From a checkpoint of a small mixture-of-experts model trained on Wikipedia.
Size: 8 layers, width 224, 114M parameters.
Experts: 128 experts in each of 8 layers, 128 SwiGLU neurons an expert, a softmax router.
Training: a variant of SOAP for the experts, 597M tokens, 9105 steps.
Below are experts of layer 4 (counted from 0) of a mixture-of-experts language model. Rows are named router (the router's row for the expert), down (a neuron's output weights, with its number) and show model dimensions 0-223. Each number is 128 + 24 x the weight over its row's rms, rounded and kept within 0 to 255. Numbers have three digits each.
After each expert's rows: a language model's description of what the expert responds to; "comes before" lists some tokens at least twice as common just after its tokens as in all text. This comes from a sample of Wikipedia text that the model never trained on. Tokens count by the router's weight.

# expert 28
router:130106103145151147145115087110128171151156133128113151158127133132133178177125088167100112163103127122136133135140131098088108129118165175107120116169124129151088104130150122106107141140127105100114148097113115133130133134133155128105110136137102125147145176103062134117130119171126108102163135150119172144120157112126120147145120131140078122150110089176128128131127155135139164111179137135106111128153163162161147129136087130105101112133153124118118136099135149135116116103110139128136103122084110143120174122105113125130172184090167077119155119094097109139163110150133156170074120126084080109097147084088137094138112118126156099133150122133121104139142178093157135152123
down0:165111080098120160141103107115156121132135126142111131084140172103117089155120117138147119172146126094132111116148126156129136143117132158134084125157143139130097090143160104140134164133181125131093169146158165142077153159141121112083159094115179122131077151134129138151152154089126161098157099138071128103135107153137113128143109142176133092106169129109106107133104170122149133142138158124111152164128136120130135128110147123124129146127155094142108138138163109124130174115159095146128119142140150124132119146126106121120200122101096149132080119122135128131129156116102148125168146073148137119119102121144158170142134123108081091099121162130180163153118118124119151170137
down1:120101101135135135113160117125119138126117131074139146149156137099131119114139112144119124127166110144144102115135149106166146119131149137148128152142123169134135130117162111136117119156114169162120119104107089140157137131166162145133142098103156128170082160122125126125100150093142103136137149137133166125163138110066167151131175102096154154146097105130113129155198179123130147135115120133114144142124140153140145139142135142156133089164123146107181087126134174153135146150114139122171075130089163150109127143143166142183140100140159113146100106105123086083085135123137135168114091111119132147153110108159082122104093110111111125132103069137119150147132162117099094171107
down2:106087153126118131124182123126131131138124113077092106122148175081106127111146137151097138148122133098134131109161155119117120079091133187126113104100124103084128149140113122136107096068086121154129151094140106106131155187133143136107138152089104125160121138111132136135127153125115126128173113141153122155137134121118127152166135105126081143146128160137148129149145097157154110115146134081089133145101163133127120141104113126140146108135087146108120120098121173112128118190155149111132148116141157116097066152132174159135131146141140147146163169163130090092112103157160142097143143147096094135124131126161136176113137163112158100180108086110116125115131101136159123112145
It responds to: Words that introduce examples or additions, such as such as, including, like, as well as, include, except, alongside.
comes before: " as", " the", " a", " other", ":", " to"

# expert 7
router:126097112097127130163134104102141153168123149183113145161107120158137136158114089160099087140122151115127165159131120094132123139129138155101105133162118136121107101115155152120105122156167104116079161091122115154154135098134124104103106113166104132151143159093101116126143134179114098125158137157113149145119153117172130134164105111153123141140127141141159120113135133139137145112176145136114107173172159135132105112142094143098147140106134124160108157097107123121090104098140116138087104120103124143123138120094114117102168135099152093113134094120133114163166093146130126158113174155089102092108150089074157132165097129171160127126140168155116112127145160088125180165112
down0:116109110129128113124142104133180125085142108193103131109154121155148133145109136113103120088145101134158125131131107113131126150103109097140136140153090099120146121134058154114093176137136137157131119128126111115147144139153151154109127178155106120184136115120136116138135141072127106117142138124111162133109155109128157120145105090120133110179111143114139129174136159139104186145148105167140125102169158174151161137142155148150105127105152137092138154147130093096147174128119129148097114103139137154098147175147082099164082173110085151128148137151153115080141108112136121104146111138125172102139111119130131143158164089120099137122113135072133131097148103131125142134158
down1:130130116120097087125100159127099132121130107151114167067134104125149169151143144149132180142153141104175151159107140144122144121174135161129153150145120121110121067128193094131167144104104122083119109158159159090128072138143156130143107122076125134127097134119099088153093144184110095155154107134115138146127109097136117094150139154159162083111120132097107118142140161123137134118086131139118112126154133167119127142122094168179108168154131116161127139104118135110147108101129128143136133151121143164111127170147161120095087114142079113118152113130150136153091159085148112110110148154126156125130177087122125107127147121112142139108119086105099121123125115140128123119134
down2:109128102147108174064111142155112135160108125117123113131143136151155143140099130143152099141130112120148146148075160099163134138115089130094122137113188117121106104125122132108135141118136150120163100121171167159147149124144126092143152128165148105117151143190167123144130135127168140090123105123117103143110094133109159121072110106069163155110139129111117101130152129164128134112123105148120098110115138155106148114099126134104125136144165125129137141119118190160108085116149121126150109121172087153145098091110147100104130077111152104147088098150131087155147143112106137098107112121124109124126124137205116132124150118118163163132109142098138134093091109162168146162145
It responds to: Pipe and semicolon separators ending rows or cells in wiki tables of stats, election results and track lists, especially after numbers.
comes before: "\n", " ", "0", " +", " −", " —"

# expert 19
router:132104100071146157151127117119109126151142156141126144156149118151154126145117124178107122123068145132134148129140108098153129142129130186107113124128101107094120115114154152112089124129154098120091149106156085147190149121126132144117116134143102116175156129121074125155139154157134093113179158183121148134132119091127149149152085116154101108145112104147096109150140145132122128113152139149094132163151145111122098083126107140092120104085158129158121155128098137125106081126119167149063106129101102159117128152097124090128176135098139117148121126096086133123167133105136093128100169172103106120114116111096144088135135153158178142115129151146147123112163132125134135137131
down0:153112105099137122123111192142129097131134072144115114166129100156116128110100102145110131102137111111086150123169089175162173141134138106096123150134100086135105137146102075146069133114090183134149128136105135147154135119142132127138161141091087143153132128136103115072140143128129120133136140113133143143132151143125155116127131130127106124189122147124122093137132128108087100174138130155108083151131129138162108150099130104172124106120191148153158134142150152129124097097131093149114146084097133098079087119094128105129156134141177128125117169142143097110136134109148089152171123119123118091110136109138136117083103135120170107138127083126133120123130144114181115132134
down1:158146119095155135135141190133096133115133168142079141114133122120113129168095095133143131100140129137165128148130114156118091133119161140127093086176123087130131140123130117117109107101165102100148092153122131076163155163168116136098126100160122131148160131105156178123156126122127176108133109159169126139156079135112174099124123152120118141162085106150140111156130173132152152183125154126162113109163122129147103120104133105173081122129120123097163138171092099101112148161140139120122119147130134136130099120143111096132088137126109117100150125117113136120135092117121135114094183139140128155127154101144096128098159090138125163158126100121136101171089132144090151151153
down2:111128140147158105117111116145101131114135122104133126134163150131171138114148141156116089134111112117150133108104189132181118140121095090106118153123177107051127132151119137131177130116066082105129125144160111136145093067147131102143112115145125159194164110126166147202131112140110150157137138155127121148148127158112166115121155115120093147154116203160141127113115141102141108108167136115105145120119155150145149109087147109153099141128156078094120128121120122121104145131121128118151155109134163145108151138128141119179112152086154142101106104122116136110126119133143126124142141167080099123155158101130150096116116142124115102144128138107108122097165122128151101103142
It responds to: Nouns naming time spans and eras such as century, year, season, decade, census, and War in "First World War".
comes before: ",", ".", " and", " in", " War", " of"

# expert 62
router:144126131110140144131140090125130172149158128155088145143172143163129132142069109171090112117146154118117152137142132099127109121130150209093124111149130125102139131071147142128087108170130121094056155118106115132130139093128129086127118105138147147174139149130107155148156133150107101128140146116123143132130133132140115130160117110133119140183106102113151135109109130141170155104135135107098125123182123140112102112165084146092123125108166147151123154124097103110091115131169146120109129102128148172084165128098106090092172109097154115143116113158146098142153085103155111140138153122098096116101144092097138114132113173173129145124121169139150098133153153125140124143130
down0:128120121107105085123089133170128131156136115120099108057138110106134114125161127123128159158123150146139104102144078157085105118158120123132104171177135160148099117129154077120123123110134126087125109130131146149164133122115129172120091138168115118135116190090118120123104152128117117133138142137093143113111126123137145183122110113147095143134111075125146120152150114113153127117073114162136136146147120151113117132082085169133153061149139164118133093136177132135184138107135102175101114141121136110187134117132118126130168125140153141134101147092124114125143144172129079113115127122131139151137115159164138163138138116108134102150105144078113126095078143123153148143116
down1:144128126118124122104132139117108059127133132110076160103117159131133130158126151177113121117151123162137122132138127127072125180152138102160114096139118140098122103133130109122135108083165124108160136101151117153099151139186140128168122116154099135163139114118103112104131094156094090148118126159118134166118089146129134154146143122133115127109176082132150090121123122189102092176096133158133106139159099117130119082102081130087131112084126099093129123135130156127090103126130133135093140125146134101147133089120136077119125117131153157126119131118102101179137137154108132120153153135141129175092116139145095126131085164096119102161122126103134144127125116177118116144062
down2:130155117090168082130145149128087168141160083117100142167146113138127148158117110125129110119107161139102101143166118120196090125123104138154125147122105146145122147109102112063135121117127158100147161130140142130110118141131158079164150097093154132134136119127143157165167121153108130105155105117087147119119151134140128146085104145125162101100146130136127167150134173100145156128181143155144129073137123150133142120107140130148115129142161082113147169172092090116137202150112129109132106161105171118105161127100168102146124138139142122140130117095109106120122140114139110155156145114120149141141168112128107143120140125160182151147126142109159102109088089122103126100131
It responds to: Conjunctions and verbs starting a new clause in narrative prose, such as when, because, if, after, realizing, asking.
comes before: " the", " he", " it", " that", " a", " his"

# expert 1
router:130109123094144127172133112115135145168133142168110143163137128143135138156117092153114084137144155123115157152141128094137114136136142163104107128144115133134108106123148162129098126153146113104074159082107107140148149103128122120090090114161114123155129170105103116131152132178123092121154133151116151153135144132186114145164093092170109125147107125150163127110139139138139135111158151126115132171172170129134102112148091143113125131093127119171100158093103118144095105113134124137087125130093131139119134131088106117110163151090153092110113107097120107157162093151118113161103181152095094096096148083083153143144095137164164134117127157154117104131162156092109157165108
down0:159164155108120137135151137118182157138105124127155135113118141108157113147087062142155132136118111183171083081154141134137131137114077108079140124149113127120131130140085146113122079119091099091129105117145126133116090106114132121135117131132119156119111074148129089133149131126195089093131135118159133196121114118136082138132107140136108110119125122122094153142137158160146132133135113142173117102108103178112134132164142110171104163098109137109159137120144139110159143130163115107117133169129104114084136120130118161135109174179118110144154114132153119137102122127077134136104156140112119122105126171100147140118137150135128110109192158135176141097096148120129132125123
down1:086104140083143136158138131161114128130091118102115147133181108136144141089141118147152140116112086185113183101123147104098123144130087126130126155105139133106101110134088179052101144123132098187133168138140112113128150141076123118153112125102111129181114129116095136114144143154143157174162150115138104154161168121144116141117120096169153139112126149111127074096123108117104125089140143123131126121081110127138100106142128140077117163117143100169135125107123131137136129109132124163160116114132151088097133098156132119101099119154129138141132090135106126074149115103146156115119133131080132080128126156133126095119148143111126105119105131130117118182147122144125091081108
down2:091121146133119161131088127124118112167107145120133130131161116179106081115142145141070150091102086124126120176105142118126124175109167144121179095166107153092136114120158101107121132166124125135145140092148109091128137104113116142107159114093141121139162110140099100121122087147082109114150163157150134149141141123118106123125164154157105125146119135112162117129068172138189181139136117119080130117155145153114125145140091107116109152085155135121160120083080160139121126150109108160153149094097085150138145120120155170139108134124111137107137153104112137118103162134143129119147086144140139111100153144161143117155143149124115123103156153094105127132096147134184132141147
It responds to: Wiki section-heading words after == such as History, Career, Background, plus founding/debut/operating words in biographies and company articles.
comes before: "==", " of", " in", " ==", ":", " on"

# expert 2
router:142108118121158093146153109113135161172122155153126148127164119108143153173118090140109113123106152154084156156147140109138110168101117144102086145142147118119115089072127135096120137154143124119099138075129085150133121116125134131090097106147159105119163140070125131147126147141106115147106142149096163141133151104169127157151080136152116109144134140190137117151128104154152141138139120131097120154156173110119137113156129188092087106107136141135133133092106143152073103131177142113100132122117087127115123107124114134153125133090136085151136134133096125152128100144156125153126144128072148078114187116119139137157092146171137144149132136167119127115115176109133157132107
down0:132133124141179109090148157132128109126124122128148115183132117111148144109148079129109136119139161107132108055131133124117157107114141119074140141120098121076176167115149117128154083149104109125132144134104120134098118109138094139116126151104103150134132130113088074107148122135119139106156157128132110073101121149086101115147119098125159110120130143125095133154130154123109139116112113138189141081110118122089163111140149111109127135147159122156120105110156112106127117124125125165088097106153174094158116130143120144115109086177119136100149134068104129120106144107110158157111125196171096159128155106163126093163126126124119129124121138171142131137140103123166147186108
down1:138102094155111155091118101132159141103153125177119112126088140079140118104161151139131118127105160143076139116100103186122118130121088128107174130136115129118145167098121166137114156096122125126177135083119145129121167090134095163187088180124115111095129137105103125134118094111127141141086120130118100147113145093098136134155118128142119121090163140097153119154121147138117165120091127156143121135147130133138138135109128181118174103128129112104126080087117133123129102158109146099151125099186152126135152148109202121116170104106112131121114115132105111108104105167150132135131103116105107102139114121084134162152105098110100064148118098112117116140120135116144116140113
down2:154126108118115102150116141159177163167146105126153073103109104141120123136167122121139093115147088142090130112135139138135150116097119095128095107152177146143121123129107132123126127134095112120131125117126095120142137104165095105101162118104120125133143120121133111122128121137125161096148125126134097137127107132124157110158145131168134136088167105131155201113153155133113162126189123094133139118150148085137183115114131155148139156158159128132106163084124144158128101131090083106159061140167112101135181174149143163136121135126124147140107149117144138137071137102109137157108118132183118085133133191123142162119137137110102116101129116139092155131130143137110180113163
It responds to: Digits and pipes in wiki tables, especially row numbers, squad numbers and dates, such as 4, 18 Nov, 79 | MF.
comes before: " |", " -", ".", ",", "th", ":"

# expert 10
router:118130117131125121143131108106102192157136162142142160147151105116122145190066080171065126160107149100101162127134127085148091157106138155108112103153108134098122145078159142164104122139147115119107162106086114165170103081129134104093095111161143108178112153079115161117139117161119096118157166123098111144143146127122110122154105115154147131175086103153147132117125130133136121097163114122122128147142141135137135116167119134134141143127155123153117146093136128109119085105175127126103096123115148164121098140115111104102130142119140081096110119121153134150145133128143107142121144150089090107102165129097142117133080134143126103140129158157118116141125139101127168171119
down0:135081111118085137099174125139127108106149102159100107120116145139085107142102121129148126133113170172091141099104129124181148062104091141142137116136106111161153136111117155134136117110145110169094114086173085146114121124108115163094145111109089128104091122147103110148130106098130100127130124088128067102108128106138137115123135155116099126131168126104105087178138127132119132118133135109133118115091148149142142099140144107131182155125134079107151104144106093127115140127154170117131128178174129122111098128166109118133107122159145144104118092172100127157116115185131109109074172143149105135130129096074137105138122122118148141134133160130117121136149142130078140158120
down1:149157122155136143148123135117071110114128128141162173112134085103118115126124078120147177121098130105153089114110155102186127123154132148122114158136139172160134100091179101175120109135159143105169114134119093115111143122153152130135171108150153156126098096123138091147097129174127138131111166119120140118114151149131118081144152110110134149108143198135118102134110167139107101132122131094149138081153117124130142109124143125142137164134146168178105130139111093140151129119116127137059087108111132097149124095130135120121144120125121121129135106108101136153141139099155119113161131147137103112129126132105130098198143176151092157100162124122164117103143090100109141169161
down2:102122152152129106134127144144137071122166100118116142144118169153120131116150109142138127105118132103140131148132099113112087128128127106175123109141183144140116117073108118129115151115123088088123161176114142152165156173107157177134118159187163129097142110098152112112111141119087106122105125186140135103120130101124101124157082110144131115088131120103130095135116143146164121147069140139156104122150124089106128103130133113102109106130173139130144094134157114137148140124131105106122129130113112115199085124115164123175124151081115098121082168148178123140112138084101138106137174152122137164107103110118088107120121108127134134156125070154125133117126131148119117142150
It responds to: Prepositions following a verb or noun that governs them, mostly to, of, from, with, by, into, as in moved to, due to, cast from.
comes before: " the", " a", " his", " be", " their", " her"